From a checkpoint of a small mixture-of-experts model trained on Wikipedia: a variant of Adam for the experts.
Below are experts of layer 4 (counted from 0) of a mixture-of-experts language model. Rows are named router (the router's row for the expert) and show model dimensions 0-191. Each number is 500 + 25 x the weight over its row's rms, rounded and kept within 0 to 999. Numbers have three digits each.
Before each expert's rows: a language model's description of what the expert responds to. This comes from a sample of Wikipedia text that the model never trained on.

# expert 26
It responds to: Inner syllables of long Latinate words and names, such as con-vi-ction, s-ust-ainable, ins-c-riptions, Domin-ique, plus Thai script bytes.
router:499520505542469489507517511537514491473518542502514548521492465524535500451503510477466491473464488499494464468463520517514486497512488500492511518475488470524481511456538476525516538483545528522494524515505516496530537567503488486476530492538487484532495524500520529521530484509480503484474467506511480451495491549484522475490522549465481528496454451477507545515529517518508511520547489508553462496529516514461497447538477488444535525479509508527496500525521481536458514503518544487491451495505491531508483504484525510506517476521500507505481492504509522460496479528456527510

# expert 3
It responds to: Opening or middle syllables of foreign personal and place names, often capitalized, such as Ko, Gl, Matt, Sigi-sm-und, Lu-ndqvist.
router:483505490528514496536497505474494498471520515545530516514552506523510467508504492518511490523491496511494488558515475442492467458467535501503462494493544501532486480499493518530516516514507506463564506518503490511497519501484490516491481480483520470484475534504438457473476478519536503473520494456521469530527511517527500547545489477469455518550475498491479552459500475513509469475505502466452527504503517510499501456519437529516506554478502515512506479496549507482497497499507512505468486499564502476494487526536504494493534508484528494474554495527495502487472458511477505541

# expert 58
It responds to: Table cell bars and colons after infobox field names in election results, album and event data, e.g. Start date:, Built:, Preceded, Succeeded.
router:485478451506535510488465501502483501520468479460506505456533484547448482507526442477503478495488539469464471479474488493495511468507447535491512511495457517491482473515486463527474514490477500498490504542459529490462473494481496510511475528473498472489530507451523515499475515486481533471489492500462542505535501526502547529489467553514490473513505525444506483519524497495489498456467516520478508509539528486533483505466526500478516538491479486465513458536530474523515521509469477546544479501531495520518485481513495525534514500516519511515489516474476467480501518529484444459

# expert 20
It responds to: Prepositions and name-starting capitals in descriptions of places and buildings, such as at, near, named after, drained by, called.
router:512489482489445538486487498515514516476531489493455477459478489492534497512508483460490480547527494509507490478474489502489519526482513522476541513512551507475464477471489505459532518443515514492492504504511452475510488508536487523477473488471465514532485515509491502442464492480489522488481476481526496520512510515502528550494510498503527519453478465460484475515530513514489444462481513489542528524480517458499528516532494553505460496488505508459526488492458527519509468460511464504485469489498524442508491469469457516517537493466479505484531484446519486466499487515486518452

# expert 47
It responds to: Common adjective or noun stems and word beginnings before a suffix, like high, long, well, control, Go-ver-ning, Ste-pha-n.
router:478453502549493449528522481510517501472493489497452534542457525486466511549486472485488532507549493480501558490496489482479493485528547503506531533493479536547530505529495477474495526534534481488494486497531515507534518482495522494511512543523490499468547466510452506512465528528496510521524503556505492521511506494519520528516479485513479516519470461475526455509519512494515475489487469495527524518479474495479509532455476508479483529497461510537478489498517480482515507513476528544434479523502478530521500502489570515498518481492495527469502521500545482523513491503446480489

# expert 18
It responds to: Three-letter country codes in sports tables, such as USA, GER, AZE, plus mid-word pieces of names and the conjunctions and, in, by.
router:522520497480541492499469468529483481478537504517498494458520473530528532531535498487529507517490471510500470489507510508518490501508517520506486516483524503431525516503481513526483463471483547526520520506517473483528504461478545526471457500507516498540453468504534454512491471531483509519526485506478518489511504464550440474491474501535541509496507523518489536497463479470541483508484510510521528476543554486486511527450477499509506459493530498505510515509461540518502462511523502492503481467517490504521459514535514476522499508500487466511466464530556508530459495452496482547

# expert 25
It responds to: Suffixes ending participles and adjectives, such as -ed, -ing, -able, -ly, plus adjectives after articles like small, known, great.
router:494496529498469466488518486476547519535529509496517501509507474499465520531431473481534551522490459502509483482487465493509552513498461496488518524505488507437486482503475506490548477527509480496467466495473489507496524491499473526502547514494471495501456490479443462514480523466491501498545497498454571496524513512481530498485498519508499498491500477478541484491522504566478547480514506486547472517468530505476460578524493491510504490507492534521493502511436484500490505515500478509525489507512497447508488522487517534511491517520521507455505493464483507535490488528471524516

# expert 2
It responds to: Words inside titles and credits in entertainment lists and tables, such as film, album, series, Music, Love Story, TV series.
router:491511495496463460462476493502505470513464482487518498438498526485498479511520490515489534483510541487472521521491511474522533459466506532546510459477529545478517493517536512523495492520455465518503537519498493498480515507534472503493470486534546481456468513505489535502477468510483506510534500534499537477482535543534468492518494511509529518495494433519490538475516466456507507518532493509528561494529496535470504495462489542531546477471524526489504479481492503496503506538477529520492501469486437462513490516491465523532515513489491458485489487540455470495498494503529494533

# expert 51
It responds to: English first names and surname endings in names from credits and sports tables, such as John, David, -son, -ey, -mond.
router:507522515501476490492543517514504449496456470488518501475487481514501534498502503478518451501477482509481518559496525522531480558507504499491508478533524484495537515529507561480528516538503526521533485473523484515495529455474568524483467514519547508533486485476506437479479533516505512473513548497522539491516513483521473540506502460519495500506533496508482524499480519506516522519521487471495465505511462518479491519492509528499531536486551467498509433480472479494477462508513530474507483496454500492494470485501565476538526498481504473510516466532470496508495477463512472471

# expert 60
It responds to: Periods after initials in names and citations, such as E. A. and Frederick W., plus capital first letters of names and New.
router:506502530489523476501515479525469529498504480503469514546483495503556495517525510478520497509491508485501481561482527516544474541472495514515487531469538491483502504516506513534536502461459506522482453511479526482473502527522525547477515480510549494468463486521521518484500471531502530478471526476502483469538492528517461492521487507479469494534556489513470563537517506486524467541498564489502529513497519523496521531498464490513492492475479495494497483474471512544502514513496495455480509524496533497539516545514531538474505513452475494495546477493494533473455476507542535515

# expert 46
It responds to: Decimal points in numeric tables, periods in abbreviations like i.e. and lit., opening quotation marks, and first pieces of words like un, con, qu.
router:471527469496514479543496545523536547518483523504524488547482495497482503509550504483559524495549490470483517521516492515517524525472470546480518516511513510516527468551507461464498525495483525489475490476510482453497455526508520500491513512506478525509543454480464513489518517487537453519472511520536471520510498521530474466461524560494475507456470516492512500498538511533486505521522517487466536507506516532492489497517464537481511533525486458489492479497490516472543546489500513537492472538498470490475519482473504516505518495511500505483510528499479475495525437504481542544

# expert 37
It responds to: First pieces of split words, often prefixes or consonant clusters, such as dis, pre, thr(eshold), Int-rod-uction, and LaTeX commands like \sigma.
router:499457516524455509522493545496513520472473509480482489538494475519513482479472514546486529524469508529496460517512516517492489510501505543485504456471508492506498473503491453491509485463484501493518517520536537505512489522447448558490488524470487491508494485504436516496550474456511536470533504510537479506509498537481528497490530533505495527499460461465512516503514466521544478478453510477512514503507457505460525474553520508499533543465475529488519520504515501500513551475491518528456538540519542505515489499494482529479508518496519461515513536519505519463515483508499520455

# expert 10
It responds to: Capital initials and first pieces of surnames and foreign place names, plus hyphens joining place names, e.g. George H. W., Boj-Cătun, Van Halen.
router:535504527496501469496480505503465465507521544512456511560490516512533505521500516468447467497516490564495464476513484501508450443485514513489451522509545464453503492440551526507487536450489542491504527478495515483498479482471474465518527526487503469517513485471494471496521468543515478479476484459491467489492503540489521490511520486512528477514499541505477497484496537474537461521514476508466497508482503472495525462493508493462468487472476526465500544471500511475496469502519508466473493505505497490466519495522508529478485526494462514494532507496529519468461503497465537525